{
  "n_experts": 40,
  "d_expert": 224,
  "d_shared_expert": 0,
  "hidden_act": "swiglu",
  "norm": "rmsnorm",
  "learning_rate": 0.00838,
  "dataset": "wikipedia_en"
}
Below are experts of layer 3 (counted from 0) of a mixture-of-experts language model. Rows are named router (the router's row for the expert), gate (a neuron's input weights, with its number), up (a neuron's input weights, with its number) and show model dimensions 0-127. Each number is 128 + 32 x the weight over its row's rms, rounded and kept within 0 to 255. Numbers have three digits each.
Before each expert's rows: "gets" lists some tokens that make up at least twice as much of what it gets as of all text. This comes from a sample of Wikipedia text that the model never trained on. Tokens count by the router's weight.

# expert 14
gets: " a", " an", " A", "st", "A", " first"
router:132136125173155123155077133108157152148127103105161141178121175090206104148128111117119102114064130135115120131095194110127120210101092128147161115130097149115099162116156175138090131106130166116136140170083184150085127068160101180138117075064178139111089121092146121176131113130105134152125132153171123108117161062166165082182153086149172102151186184111120179122125149129115151142120
gate0:154172153154113147125108120108182152154150174162143151114118121152154091115130045149104166110145162128140077161112101121161123192137102053170128112153113084159122130144170134133076107093080111133097142073066144135175130091157121180201169115156119114108101080143070107115112143132125110078127098142116125108108166136129146120089173122060171180102090085114115144148102121126142133131139
up0:125061154092150074134146085138096057131175129157160170111164113129103070118132082113170162116174144067071101085098121159135169112060114105106091123148159141154085147147176140142112142106128159122122122139155082127117188138062147126134117063054108154156121119106147138162119166144082149124071100138109104150081109116131178077078167157132086105164161203158127152161145170086163114163126

# expert 0
gets: "1", "2", "3", " 2", "0", " 3"
router:097056119116063141142116132154109123134115204111120098090177171098152121066096115131146117126118127160145081140179188129137144067153134100168143164153101121141138162118086134101161142149090099080103089136070081094154179121129136129131110162097107139147089125119197142070129163140126077126131079188089110123178036139081089160135114204071109073120093115151098109109149139073066141108084
gate0:109103116101157179102087131121181198100168149128119138148138115131102092131100151083114172102144105141173178147116150113153120134173098105145132099125126149099106083105134125139112152172186057092150112126086151052148143127166114178174160153141079141175106106064157102140102110152218175126119063141092181112117097130144137137082193158147089153123108046089150101175149186138158093139163
up0:123115139069100150112142141188104164114101112143160102117121084114108244109130167161070161112155149094139111072111158181086145124162143119069117189103108127119117113083141141149113183157120088131217125139114120122121080158172087108086141135183116137156159090127157127102140083114148123128167100110153137127129119095140152111170075081165127129159149171126123123165112138132141075155122

# expert 32
gets: " one", " part", " half", " role", " office", " post"
router:152098127129182130176133116068133157112109131048115172068103087124146124104106105086090140119135169082084103148085171090117098145146108106134120166090106066131121114160086132111125138087169126141113103157139157123106088075131193181122111112065138133127169139086132105107072123086107038158174143136081160193157174131141142123174086169122140108123169116054132192126103192167175122115148
gate0:107131157130161133134100117123179088091165142090165111201169102199136159094089112109141109081137119128100082096071113189109090097172143088136153163090175144130122172084119126121149167160116133082124140168147136188108121173164139186136150115107135109138135112149160077100133133164066080131166170156131189071118157131116185156122125150096103202137201118120106116131170133095108128196104
up0:140138113151168136145071136103139180122170153086117110128186063201091182118118100092128131129169093144145119076183177119061135144147135088153108121110149086094094120082135159062083135159087147123143176187108091096111197157097088155082123085099077165134105081142150093122146170109152055126144190145123140120121107110141123134148147134091120139123136096152124137141101188082109126167131

# expert 10
gets: "ic", "ly", "all", "ec", "iv", "ent"
router:155168163150134147114105079139127143138140156099138071156105125141076146156105088123079136070122155128180159045089117129134087158178126191164108144218145167141119138170126141107103151099097140128146165124093098149115116113166163120173130147166156078096089101160107096188125118145140084186138114071100095149128147138086140129120130124162136087141134158093155150160136074151101164180146
gate0:102136176086181131100125098075099141138139165131135195144093225159129101090075110092053119075112140126117120119172103107110128147118120167107147100104117119140145158145130101126065146147179122138180150146137124106123127094122117103185132214153141117095134178151122183135122174103148139125076092109113085094101167098159105123126140203195167087182134113133182098066125139174130167119153
up0:115111089158132092092129093132132162082139110142114081114187177126120152151044160127135115200099150112138141099091147160115131157199140136103126103127110116095066148138087154121191152097123134163142151089121150151133100139118117099122136105116117113169151126169156213078095103184132118145058119177123104072133135133116079138121173121120151133139141089091094164129089163118132132174136

# expert 5
gets: " |", ";", " began", "\n ", " Var", "\";"
router:162151143081117133131130153090118127083168157132103127132128076149167143121078148137109129087161110122075145090141156142152136130069156120102128130118118073147161139102114181093165149116114168099187126187168237093111144154097102081170099151142128133105084164125173178140100072150118144128161171110156122119141166161117092120143132157079092196127114147175175149075172099106095102152131
gate0:101139145082086094128146203092159149159154088137119111093149103098181117053142132133145147183093118118129094113113143158056121152111152135171068164127201146108087109129130074136178113097093133161161081130072164179083136157178108170081167133170089158155142097126114122169110156061130142145133148148106123121150141246124130164128133171149139160102128124089167147153092138129146128107169
up0:161150125134140046127145100091144100109075117173146120172167153113133084105101119113122074206065059147171104097083127178158126128137170109148185179124166127144134103109149183194050121127128102093151124117148155161123122067121124117099185096102142178101232142155120133127143113164143143121092132089108079153129140081084142125120158149180168072083112069090123150088128145104132122108117

# expert 2
gets: "\n", ".", " Location", " Coordinates", " Country", " Genus"
router:121105092146126112115164147161143078161170102121094125104123119117131102145108128116063108145136155128085095132138131101189142099123155123158120070188121130133075181100096113125144172122109109131125161057101136130171132150127092148192099120140206120176142135150117189093070119137090118118147106146086124156067092180175024112113167170141177169132086167068161162124082166097124119106134
gate0:124122103138107105121146077136146159130168150141161106104127145174106131102126144152066157133077137150148098142140073133180140157079199094150173160158113138133145168155187123122125156102069106106154150085119141179118156122144094142151102118172164141141166103118150225056093166140128136038116088148141155151110100100105121093107151113158128196113096144170147134141161179039151143101145
up0:190029188170101132125147087116131143088176111115142174143160165117120108068169116112181163131113162095122096104143087127127124096167172148164114121072071125100109151168086098123082164105118103119164085053143128085150209097132136129103126141084102082108138119157126160089114102180095137097154147128123148105170165147145112116124054142085114056186125107150099136124104091108133170101182

# expert 4
gets: " =", "D", " 2015", " 2017", " 2019", " 2016"
router:092071133112140147121148148111117103135126135146148139089132173152114135138131165163164158142080151143070109148097105126125110131172111196147098077137186154119137096119067142183179105152087107153127091070138146140128128121063106097165064068123145089089113121227115095129174183117144109087157120191114117170168151178193093143104107158094159124070109104139112073087122092092136193106091
gate0:147134188155098128118092128149100170173134117153168209147085073093087111106137113163096160108143123175129124152176136216145130065124128100129168161098136159145133077177090038082123126135092179117088100139112116126209140069145121148168131060155079067149095091097130091161160135062110110101059124124045109157154078130144080187121126136149163137111164082169125113142161161127133113110147
up0:104173138185133146160171094103111203136129126165112163091122162145107119159127129084131192151135137107099133173070153183053097075084147131146146065169133143089132085174133143056162124094138138150157100126170142099160121101124120141121132088130102053142114137080197127216164123110121116113065103121090113146115130130158188115144089135127069179168081119158104140204151098178105108102125

# expert 30
gets: ")", "==", "===", " was", " ==", "),"
router:099170097177094123165120181144092088112120093123134124062126153124083151124114137163171106152095123135171115144079185093145110106132158120120098124130122123086159144159121155137096110124092116146108085127110146171123147097096136105073104140138183147123142162148127096144159108132145115130064101135086127173169076149122152140133196120137207157147069081152168197075173179068179178128070
gate0:181175120174163095126174139118142170174106156129149070146104153117132103132155132099114167127106128111132139120116216070120134134105116154110130080121125196182150208154153106128157062116093165134154173063135096190174149162163096124127143125157097140138146100129093100154072131131107115113131139156095175079151171242180096143100178137075132164060178130109084080145107120146142102168138
up0:150100082089059115076115073121154093132110139121143121085182183060142180118176136083137146123135165106140147119185152166097139118117160090143175183159110095111164143097100142180136119101144158103142129126140097086076134156152139154100127115157188120118108046108096065095123119135115114129133054132080142148140115135138213133133120175149125109066159100139163178142164082076153112041146

# expert 35
gets: " at", " in", " In", " who", "In", "|"
router:070171138139175112201155156117118120119136073168145142095087197055112111063181125082094171145092127127089143132078041149114167107120121091156127131075179113114127065146120092140163135122149148155174128137115128180169141082073138155095154081155114121149158128136120139116117080142159144153178139159155094123135086125107160182135168094150204164127192124132165172138096116121089155095104
gate0:127144123084141141150101113091175128062127146147124100124149165139115175123119186144096132099145149145156177134147158132151135132165115106091103098137180166129099117120100117135152160150183132154132209107151150076139082179134053124149131106068118111124140160154077130131148172102149129133187120072118132101125086141067145144081145084149090236131123139157085050169140169219139159136112
up0:155126142107141171110119121136103099142108171091118159092086069084148119087109112094115103082159115129091063106110135098083204171134150094099174104097122081110130111121145151127148155156129170152149066080126146113094167145109088092170133161125104137135121119052158119120132078152122169117118162086101150147118138089131117157174124130136209102107159125091112137198107092147151157075079

# expert 7
gets: "k", "ak", "ik", "n", "ang", "ah"
router:087127179094119128058064124176092140091103171137156166115150115130167186154169144113110089092166111111147158161121107193120148099104155160090196173178110189124101085131188150178088138143122093127140131132182140085148174143154126167176099089142111106073156124110119108168126136194148159113111092151135108107175115154131100167168094156101172147108117164128115127104142134108137082043114
gate0:079142176103136067104106178086153165096166129105122137092146084154132102130169137195138076072168138159171165155144135090082161126115113177070140107106150121171164096163181107172103075190124102174190092123154168123094150083097071123132108077060137060116062160098182111109121086121132084105148150121136155104159144105089104153159137163117108175183094135123140154145134162174082157089109
up0:117129096103119122143098114081131119132135075096101154188122095071127157107136104112170144147138149205163076151129191108116145123081120109125138133129150173101136143167175157112168122083128176122161138165151069156098128142092156133131102131141094196175066157135121133166084076155133115117108150100138111052151077140155152054111145072137141085152147119127163052163117092138167161170069

# expert 24
gets: " by", " with", " from", " the", " in", " to"
router:094105111122173163132152107145150115104086096156153112153136178150174144175098187143095142093144107126130102107144090147116088136076096162130115139128130112166082117174128144129072166097145178189113135097115087096214129113125165125130141112168115162161096125062119150185135127105094163155099127141119117131151100204072139154149144069123118190124167115207159143135137090138105082202143
gate0:129086182181146079115129106111123130071053126166160121096135192102116132141101105174179136139118150117156108076169110138125135130146130167138155146115086117089097079109129120096143138128125178120143146125067100104115179141087117162064127164163156141120105118109080175133173094150046119139144083130118093115158134152113115151173145158096080098121014107131117140173160120144123127150121
up0:127121085117113172121097170087142100185158188151096073148121077139112025097130108163171168100102159154090129156153170145132149090165148096122166173125077136134139120175139147057118134171126148189073169140098170152148129133071138158133129123111168111149164202124155148137146150155109145059160092185165081141113125121090067082130153184128113119165134145131183159102151131127134132141085

# expert 16
gets: " \"", " (", "\"", "|", " '", "="
router:116110140169158123115121127101109103046124122112177116042169089162181126144081160098194151187097103146142187102118076139134200149131208134104091142143103100189123109107093154170143150137132101077159127103199137160160154124085133106075127094119146126143123129128172097125101072143195104076117145101183083110127129155096089123155154066163141164150174155166078114111127112167154111093157
gate0:075147102117098102095123100188072153138101142097134100138170141209142082106150120151134087126213133155126176108140125150178129133181143153084075176124144108154109170152120107097131143126104125140097173139122123097112147075161103115147104153098161139145150058156121146112124072157086134098127137133130137119175130071128170084088114153137146115188178133091083148129124119113161072097141
up0:161145215097157113124075100140128093099181155138134143091146160164081111215135138062142100142157151121114097129170151081141127079079108187083092121128132089108104117171150067131120109105116173146169076141103158099147141154128104110159118112183039165172146132113145119157099084183075136161133155104137182088120174125222079147186155210150120131127106153120126131097116159096110159141117

# expert 29
gets: "o", "b", "am", "ant", " St", "t"
router:128121113109138150080107148079164170167097078126086095150152114141179134117154155133121107170149179096141104044131169139080081122176139140152177093155162081161125155197182143118077103107129163095139136143170059149094174184193136186121144084149162153111084140151152150170110180099136141120130116074157147118114117102127146123098181175098072103117117102146139074140156081093137129158159
gate0:146105107137169130077115105127178076101110109090094126108097138134077145156101110088173130081141165137092154105094069086137102107136084159136030124166136114119094156076138134114188107087097125110092151154137116132108125133123105146084167120123105139095178091153142160131197144125118123132138113108157134020139094117141092163176124085144113091146148171170142097132142088149122126158081
up0:101152084103170114120084091076159139091028174160100093116163134074082103202073134074132115182181131149138126113124118129168149103189169120163103115160120054113117136092145126087118115140108165142136123133140111126174179166104035198188089119067132145124160107182168085146155133082065099164111121155154111079162125092155091148140157122111104151149180083108156135118142132112120121136106

# expert 6
gets: "\n", " COVID", "\n ", " termin", " arist", " Vict"
router:141148075109142161172191139143114154128145082087074172084128109090123150092135141090180074161117133070104076170086128136181117102045087142165055085121078122161146101156081129177139111094183148182181155144120152151090116118134126143137115161127114116147155082179095158144091164203160157160134113164110079111096118088098133147078099114116139118140090073155120126190131169116136154113099
gate0:102096164108142113168119131126096155059095141086142134089144118087116167158125190127108095098163124104143144203098138184193058073096124111082107135102164118128157124177192101155075152157112097147093089111161071120082115111189084101075141137085141135171079169143153124135132114115116161147120111125143189126176107136123045106101110060135079126083091159204102087137151105128141162097101
up0:114106116057161149112135088127073111135090113191078110109147168171086141180131123068132085203093183115170131106062183118153120129154117066125113106122174161154107105117160141101138143131149188146138132070135105121121135116115088086096159184085119112157122156128109109128089152144104158144167126110177142097139143154135126109068108130140131125095171178094103147111139169115209107064120

# expert 18
gets: ".", "'", ").", "\".", ".\"", "’"
router:158105111152108112174127139170135171085176148178140077180173128065106100119162083121123098154108090092152176179119134073180116105122164100107134132146113168116152084133096075125126145109081156150166163133132099088124204156147147109077083129108102083153152089126102139174194091084099123061141088093122173102141147163115142136173136069140068138119087092103136069103116139147108103157122
gate0:095120124140105143114117167166082134179131176070086121129090153179093103130154129119162190161106177116158115164102200136138122153153161192126100143115145155158143159139083088135143111142113100123149119159129135107137080109151149122153130098170100078199116158143105163160072152120176143115042123076116133112098122140149156112158117161165056107120113175151097166198176139132127134128162
up0:098104082172142102136078124092171132169098170110147093037163121153128145111086108111118111145109085082137140164089147152125113137107150061174121143127125100099124169107167145163133098090166100116115117136113115134115121106155161110117125150084116096165130116162150155082110196166120158114174124172159156142092099143102161105130087146192135218152080096106121112135104139128206085160124

# expert 28
gets: ",", ".,", "\",", " such", "-,", "!,"
router:184139072106126115095207166144093096177099141166062195103119103160120105065148141150168088163108171115086126149094150124171113147083167103206110093143086121163146166112079115146155119082135116115136180126078171098135093129119094120185111153170158087172103121096136141138182065110096187165089115093148109069102133171115092094102090108116127083121093112110110099100124101117113087066067
gate0:186105159119107147155155090131172111095127154052145101140130113099120097126105161163084138103093166145163109087111140174187094161133100079126141140079137141130104143064123141115138146136097200136150097171149211156105156116122107134120129162188137131150151169150136133093166107115110079105061077083139120129131094134207144158114108104059107145120150172128181155107107135173152197115169
up0:138133173080116163128121063129125130033086188118099145122143105071116125149156102135188088085151110105087147084136113147190130114182070102126111170109132143148123184119154084126137189143104098077117182165182083082146137135165100090072146073105182122212104106190111078110098157122129097090111131118097130055183144138170090136108132107119132150173122116177157173089155119129138122126148

# expert 34
gets: "s", " time", "um", "y", " home", "es"
router:107134135132085102109108120081108115172138160148113088141176104064140110130168079167089134134136122128174150125118139110094144143103155099046145117137181132149101084177133091103118098118149071133127071110137120155125085147192100106167130171114163113077108139093230110161114128155124144094086082144151085097179114063127104084137071108105085076114095135106087172137105100089100131126120
gate0:107090134104093180114146107109122132110206113080162145079137158071133122133123097132111100118129138185064091120156082093134175159171133107074129074124070130081070135130155146129162167067173097143150115154106119106170106104137151180192134123119110105161138119150085138080138213087081111132105100142132095144142095103101106136159167112165152137153175096134161068106072178161110171138113
up0:158164144135188109099095158111165178135137125155126138153165151201184188139075107114127108119107156144108115127103132114116119078137100128202053177179145155093134128139092117123163165189140182113128170209175143120127156115179075124113058112167140120118096176118117147153137103145111112162075078097096126172122139153135119106100103098125127207110143182119082137127138168149154117169159

# expert 33
gets: "re", "ia", "us", "is", "a", "io"
router:136121107123096094130091079107120150064119148137101147091122160180096155059143149079059159183153101176125148118101115131099111156113132103065176116165129199146104100070118107122153127183140075143089118089116167098163083158185159157145115155131120144093090104086100069136097135080076083135188113143104168108133130110177130085140173118132129153144100119151119123099102085145118094156147
gate0:117130134151140061154071111131135157084119131136061140131151155171134142120120168157181122142160103161117187126197092131077123166161175132111123135137140131181102122110132121122118073149131143126147148073091078113141151092122116101162132072133102091100159030147204126165128091144131131138070139100148172131187110101173100163102119179115058136095083121072085164092121122159064148071121
up0:071095130161138182129111140162110084162155171155111161123144160112143093136073129128234118127112107110118147101091116130119119160154113183107111074081089162136057180108115087122145159199211201093119076114143114123173100132172093102091106075122095102131159135152136109106119136107179121145101071093095126089113080123137131108160112129149088129157120100138062146093128052152119117180134

# expert 13
gets: "-", "–", "/", " S", "+", ")-"
router:176117073184109123146117126132130132174129190127162178103159157143121134105094144101119187170104125082185202168172087082157146156117120138118106097137116090133163120141120110130193120156188099108066150123142140105110102139120151102101159076133148145118090118136139157119158151119114148110152159130166104143100061209094146140104137171163161132121094090147096147079104131117128099156095
gate0:100058131109142112127066113129096065180118128143162142146087145155134152102157126118165082119177224135117137134137118137118099093096151122098115182171110144157124167093190106168147074113127107133147124150169084082107129143136142144172138165193138118105135107137095151065062147097185163086165168188131142105133115099132139114170096120106222156097132152096123123235123087083138092101153
up0:123144222192156114154150092099116103104143163120185068146151115087106182161116143101162146106094122159117156102083111150189165178126116179127169139110117193111081106133163074108103082105166154108157164177082090196108122075113172119112094084109172104161087137153110115095156161156050119161132130094068068115120159117121174139093079158165154131095104144122105115129146173117101130133129

# expert 36
gets: " as", " that", " which", " when", " be", " where"
router:110126118155189127095155141115111114107113109161124141116136089093125096158116100181133153095104083076156074129148077146112152134095136152118097130112191078115153128177164140132143151121117092155167117134099179135172080135147100151083193142120186166157161110124088120089121154138127114109103108083154104074161126100170122159117124142088165123207143128130115103119071051142132134171141
gate0:117186109185104171144089187119167189119131141145054134139118185110162111110161106207130152090125176154080111112161155151096144112130146149175112128146142141095129137145094118087157096135144165086153138106152134095092153136100090108148103133158128152134133138134113125098105183108148108141139133148134174097111142103160135076146185147145079166089101129088135096094121046076156123141091
up0:121066129121135114074088097134124137204233124128123158152171103181098107133085155152064129191126173107109107126122149106189167075178163145137099083126125093177144133104133100134109120143116092105145063115092117147042135126139138112109113135154097133146142169073110161129201119092116157170122104151161133157120151089170131076114111170098121121131195109111182155151166164083150130194157

# expert 12
gets: " and", " or", " but", " &", " also", " then"
router:152166075165123146100171114161085113180082078157087165124103137170074148114152117091156124161170119113180135148145115091147124134146186188127086163073169089131130184150054185115141147163135103138104156115156134177161190149146144081161074153077078167147096130117137101185172127065108181115106167074152114116166094164117117148106150071215094133114127121141175086078128126125076142111123
gate0:131135081182180127159136141117123085104118174149181165132095196143161120102151122120117132099140128168096135101158113109166096117112138121132099168175138142101164113156167125109120118116159202169110128140101173088156130200139108062169076170182110094103127075125126122115051126142082086108115076117107093187115130092140067140144176089091153140177132143154170081171167136103172143089128
up0:102131156126106126146098091120182138075097094172120118077108161170176107104130167163126110131104180111126129153144136140111146105191123111167131115109127133094129137139050103106114155099139134125106083138107102079169086144102124182130103125198124126117111116145188146162085116118143080127177077101111141139088096088127157136106082196136158084082125112100125163051152130164170137098127

# expert 25
gets: " ", "°", " |", "}", "′", "″"
router:107097163141138144137161150151103160098144122133114167131132154141120166106110123144133191104095155121118166166105146158133122153114150143094146108130082154087142111133160154183124140093124091151107149095179122098172130180098110053148129163082171168154121174168098146135183093126164047133159089143156212148160072064165150064125098128154189096119177129131137154101141108153136166124144
gate0:141135098196177082152126134207093108132130147097152120088119146169062105124123114091142125206141079142123147144149156143172156150120147124162117149055090143110147100085191044204119071148100136101122099082194103179157099123165186142123174125079124136188129125149126171141086129104137094102147130144162165131123138101136136097117053085167165096134136102183173169168126099144116115127145
up0:114099120105115148089128135122089145111148117141115154151142137152084125179126112134140160147052140153093063158148108145062127161158120127076148179146206159113127112130127101104122183108069093143119169100133159156140062146098138140144104206218101116083129143084140145145118096166101097155120092063120184138104094141109104118077159101155133143146117174085143106086100167126164061120096

# expert 27
gets: " W", " 0", "W", "ess", " played", " set"
router:109153160098142129109129137088145139124122154114145082126131116145089187132150107121107124176177141118045113095132141091155148150106099127079158177138146164157095149109146055148099127079074153133130114182183081110048163166125146182170102099154115135086186115093152134167163157150135133085088150144113173121141160110101151123152159084116143128127136087151157108122113147117151160165124
gate0:162122120124169190106088138136167122134119074116113127101150118148066141133120172157120147130121169160131086075139187115118164125091053077106093107121131133105119135096106113079154083107069121115092058137085066116136159169134127166101118141096141189125110173129185127138149114084164075132190133136094139137192132149109119160124142094112158133156131185136155086125112212153163152163102
up0:098127100076134110143114105167154108106176128188122185173135101135120108126074129111120124121118152184135189138130085097190133089134153122150089108149187153153098143158138152170175150139128158079173211070083123149150057065136080098158150117083172100131122143118113090131119153107087121206094119100147150113123093163123195106161113134196067111105119174129142118158113135150165135120091

# expert 23
gets: "f", "ed", " him", " back", "F", " it"
router:128104126151125132113106102141089093161140112160113140139152122122089037175146082148116113091138089155126094088172144078132073151099143088162189140115128131123180078153142090171120133131099173126177133165100163106124189097179131092074131116128158188118152084157152150170094092111115138091116134121168116125119139120088179154135125183122061145172118077124115112179139146177107150096106
gate0:140056129112093119102138084116176134067158127111118141140145142107112104134102149137123099122082120131127144180122155095147166111130150096143161178137146098116101126135153128213063144130102093165097148121179115101129169154188094121115182109159121113149107129175114152163155143207138190127142168096135082030122140075108118135173126157137166090130122125108147146135122160166101100129165
up0:136122145131173095130129094092142102078145095109097120161077112191085131140120078133139129150145087104101161152112146128133030141122044082196120127177191100124151120135073145149143135134079083149142148149120098116081133156094144114157127117122089133088102166126143119166153143119124129174115125105118101146130101112107140134119123151116105158070130160112084168125159106137097203084166

# expert 3
gets: "en", "el", "u", "et", "at", "on"
router:127167154112155159065108114146139178133093108083114118086129105143108140148113113101148147076157124188132178110108182125085099102185092133078206168157144107170141105116147110178086089125142122130139050158139129137125094129187062108122152122132113172080095128143169164152125095156161143149141165113137123166077172162120129099136171149150179172086107114136150117109146133138146109160197
gate0:157120142156135137151213143103172149085111095146169139124129105104075091104107060142107116100077162137132107116145131127045111105155106116166172072108098126149150102136174073155118092102110113204124117187117171141101117096110206186135091077168182194124106125134096165095147116140089097154170146172098139103124100097135173158140124100150119136190144163112162100148123081104168157096142
up0:113103075197134115137108166178087102147121140156112154134150190140127083113139147108093131180085162071126144166125129092109065098123161083154131173130101121159117184067083202163109080103124112183105186143124126105160088121124154083110084190125099096137113089143122114126107191165115089121096137096173117131175115119119127105153091110098115140127101062137105141090090109131112101114111

# expert 8
gets: " the", "'s", " his", " its", " their", " The"
router:171138094165109119137111150116128140182048099125131088103064182107134112106135198163162125158132085098093084174088093161132105172091079072112108128137091159148122116091065123078150160149109125150175173182139108178157094105100174171109084141101092098104116077117115183116119079182084106056105105098108044112109045118181123134111140102149090132122138093101122101102118129118134130093109
gate0:132098149107163108094181161187174150102148126124148140100104087167039111159176172121071153111123164128142102123090130146118128124143141152157092062123101133164133074161162119144129118118077117159115132134140161087097097157096162110065067129163164109128139119109128177134150166129122140134156100086124131100114112085101113179146074088106136134130167150069097133138080124144174164095175
up0:090133115093117169125194153153145152122150154166099114136137113112145165218131153113075082122179117136026143166147099091097115152179157195105114066138090131158116175091073147073128179208133072176095140088145163073148057146125129151166098124137115121080133143205111115123091153092156136167137152147028119113130125141149109129127152131180137106126202142169099111115100149075105135092158

# expert 38
gets: "c", "%", " —", "ast", "p", "C"
router:118140106134107161102094107104106122151180105088149119128166171151087105114161146112070144154142114085075120103126109181079194123123101123152149166096137168160062155141151168203090099134164192174138160127111105187130158164163156091113138104108146161068134107156178129179113127128174136180080087175128111173166135146170135138158073116122131149111149152129115129191132091134154133169158
gate0:084066107156148125137110110096128132130126169131196119149078176166119165194142103153187113218158148081151108126149129138146118179095124169090118158128140098165096100124099149135098138158183119178134176096135061104198146065182097120109120121163183092156161053095122154115153146162149129191133091174123150125062099117080157130129094093110160109117105130120123099163151092157069127139141
up0:101165098178112103091116090125131166129141115136087140095171117108177195086083140084133130116062127134129120084121161164068094126095140141155162149129108128147138137129118210074146168130157153091097108134124161120140134157093123151117186081141092110147101124135077112170137102115092176094100107047153121058202194144152081153136098165184114179170095088171093183136108165120159097211188

# expert 9
gets: ":", " –", "|", " -", "):", " on"
router:163142122147128120123138076159075134116169158066118167148067152103101156157133129177163113148090141117166096136180120129145192124167098147050149151149154111198135156137164150089170141086083151165125088104127116079124156162127149079061136140189150165182154153092161163087160097117106159120166217135129114122117119117089180073091135150133130186139078179145092092041145126089158142137142
gate0:074127166143111121126122119130138110149132148112152141095099152118147114139102115100151187118080162115083053128157146212143055140123116151112125094069102104136105131107127136125183128090102148106144149120184161133132100116171123126046134125187150153156100138126035146050107135150072079151104100187145125087078116110104120116086149172132125134131093122098216160184127134088092163118147
up0:100089139150106111106080117091129130123062138157200119084044182132050134119150066112150158110082181144134090191155153150140140204164124163165146106124116049125045147107107128181181137120145093137102129118119128083144081107103142185085181114168138157097109152079075164060166105162126150155136092155139159145067153098124131137110146115112119121152164147160153124141139129162107101101186

# expert 26
gets: "ers", "ans", "ons", "ors", "ins", "ies"
router:148167177124154126123083092118146116114083192083158088088121089129162158103099068189093113113130166078106130050122162105210141136123141117095118138149122186111091130061156100128131080126081105119161099203130076087107097158184128139140130151123158135079100083130144120168156132148095123145120087125122126085182173167168115132159090082177110095131158150127105102182123130112119087128117
gate0:139140135151115087127097112156140173109121134091129147101124121078101107183118186183080059067112094162162157117207110128120122120157093171177150132162160174120184126112072095153117097088125064147159123109107131129115108116104132200169186145125164176063140141123095149147130109161160127165170159133097141106199160122103176136135134136182138139154171146106138123203130097131192101107152
up0:123093162151158138131102119149110102078114164065118088128122111163113138164108168143116146104130105157127091091130146120112182170225149073166083106145138064130154164138143129167077145094196169163096087144133135173105121125177102116166138067125073146093106106093139141118102103106120176132126085109133124166145155143183122125143088090067119131163155109146130118111189142177127134152091

# expert 20
gets: " of", " in", " into", " about", " to", " on"
router:110122101114141082106166109174075122095189155181191059164170100094113142099125161118085136150095126143082051134210095172124113141115143106106130068087125087140083122139177132082153141121120076138111123145159151134116169143140045118118142099159081125126126145145130152111082110052161116151167186124141163132140094170133195114092114104111141152108182079103111148143181114120102178099173
gate0:127187089144136169174121098103142108144101179205110125112124101093147114141081112131096145166151124091114149157158145092101120116130097033120159135185098102145166130101169117125093130103198163174156097131115094102123063137128118106071081149107083093141071097120111178102164109165178066178149133140112120155144158174183120117130151140124115230164116148091129104116137154120100142095119
up0:118116113191139113158097130142147181105099168157164115112121112134123155120115107075105095129120133135128194137144082122139131102138115118151084149163159089178112118122133052167129164167146106152123126160141095095051161131216088157152127082161155160139131085068135113169185152094132134078099171160137234171080141146095188153126156119102090125201061088095119100126116045114110071128150

# expert 22
gets: " |", ";", " two", " three", " four", " Red"
router:092161177158113104129176132117127117173077132138101156150083106077129065161196113068212096085171079160124125202106111124077112112086181100184110091083125134123093106165169155139148103111184119071105111114083116164146149101114102119118110139115107146151188140077162177114120128116151157187148078128132132141123137139138099096093094190151182131157134155128139170167133085159105139105145
gate0:135078152129146121150129081054104086157137125086145102143145083147123097141173148130162098119150079158150132080114101089088075135149161073129156127159153155145102145141099112062164173143073111144118093151093122130170093097092109118077135104126082178057165100093149096090120145168100038139098137057107120168148105125149172106168105145140171106144106137172124123143190148114121174095119
up0:152108148070144178171202109079142111146155184170116197158146198157149142143094120134108161141125136129196112152091100164121069149162124085154129144162080138118170181161147132094161077138187132090101155213144137105124122078158153123131124167145153097135109116184125176138147081110058087140122159144124140105154179112128077075144133153162130141169111150147119134116134104155109146082175

# expert 31
gets: " film", "op", " album", " song", "ip", " game"
router:132161151130107144130112161100121148160154123151157122144128121080145141153105099115145095097144070134077168150141130167168085187094083151151123163151078189179097127084106103122089169118143135158154173100121113158099049151130127112131111128113122160094137147093108119100092151089092081121107145123134074096158150071140089142103155134132102099122093177116100148122201172087105138157106
gate0:098093145138118066108149124170079051093111100168150132148138054113138125156166098145151105149115166153119115078145148119169143130098114113125164152154083114121108137126096137132085097092112124134091146155101115150157071091145121201181112122100111153096109109167173176074125166159115092174098156111190163148148131087194139092129119143084090105135154071160132122136109149096197147139101
up0:108144136133214121178005147103184077129127145120090114160143207125163178130109121118174208122128084077080097134074155161129144129104102103108145124053085125107107119126189176116084093115117129176143151148110103126103138117102134140171112118151188128103182143186127153138149158093174113142144121077109125103084123104084110117161111136142085097103149169122074120157137130082199128174112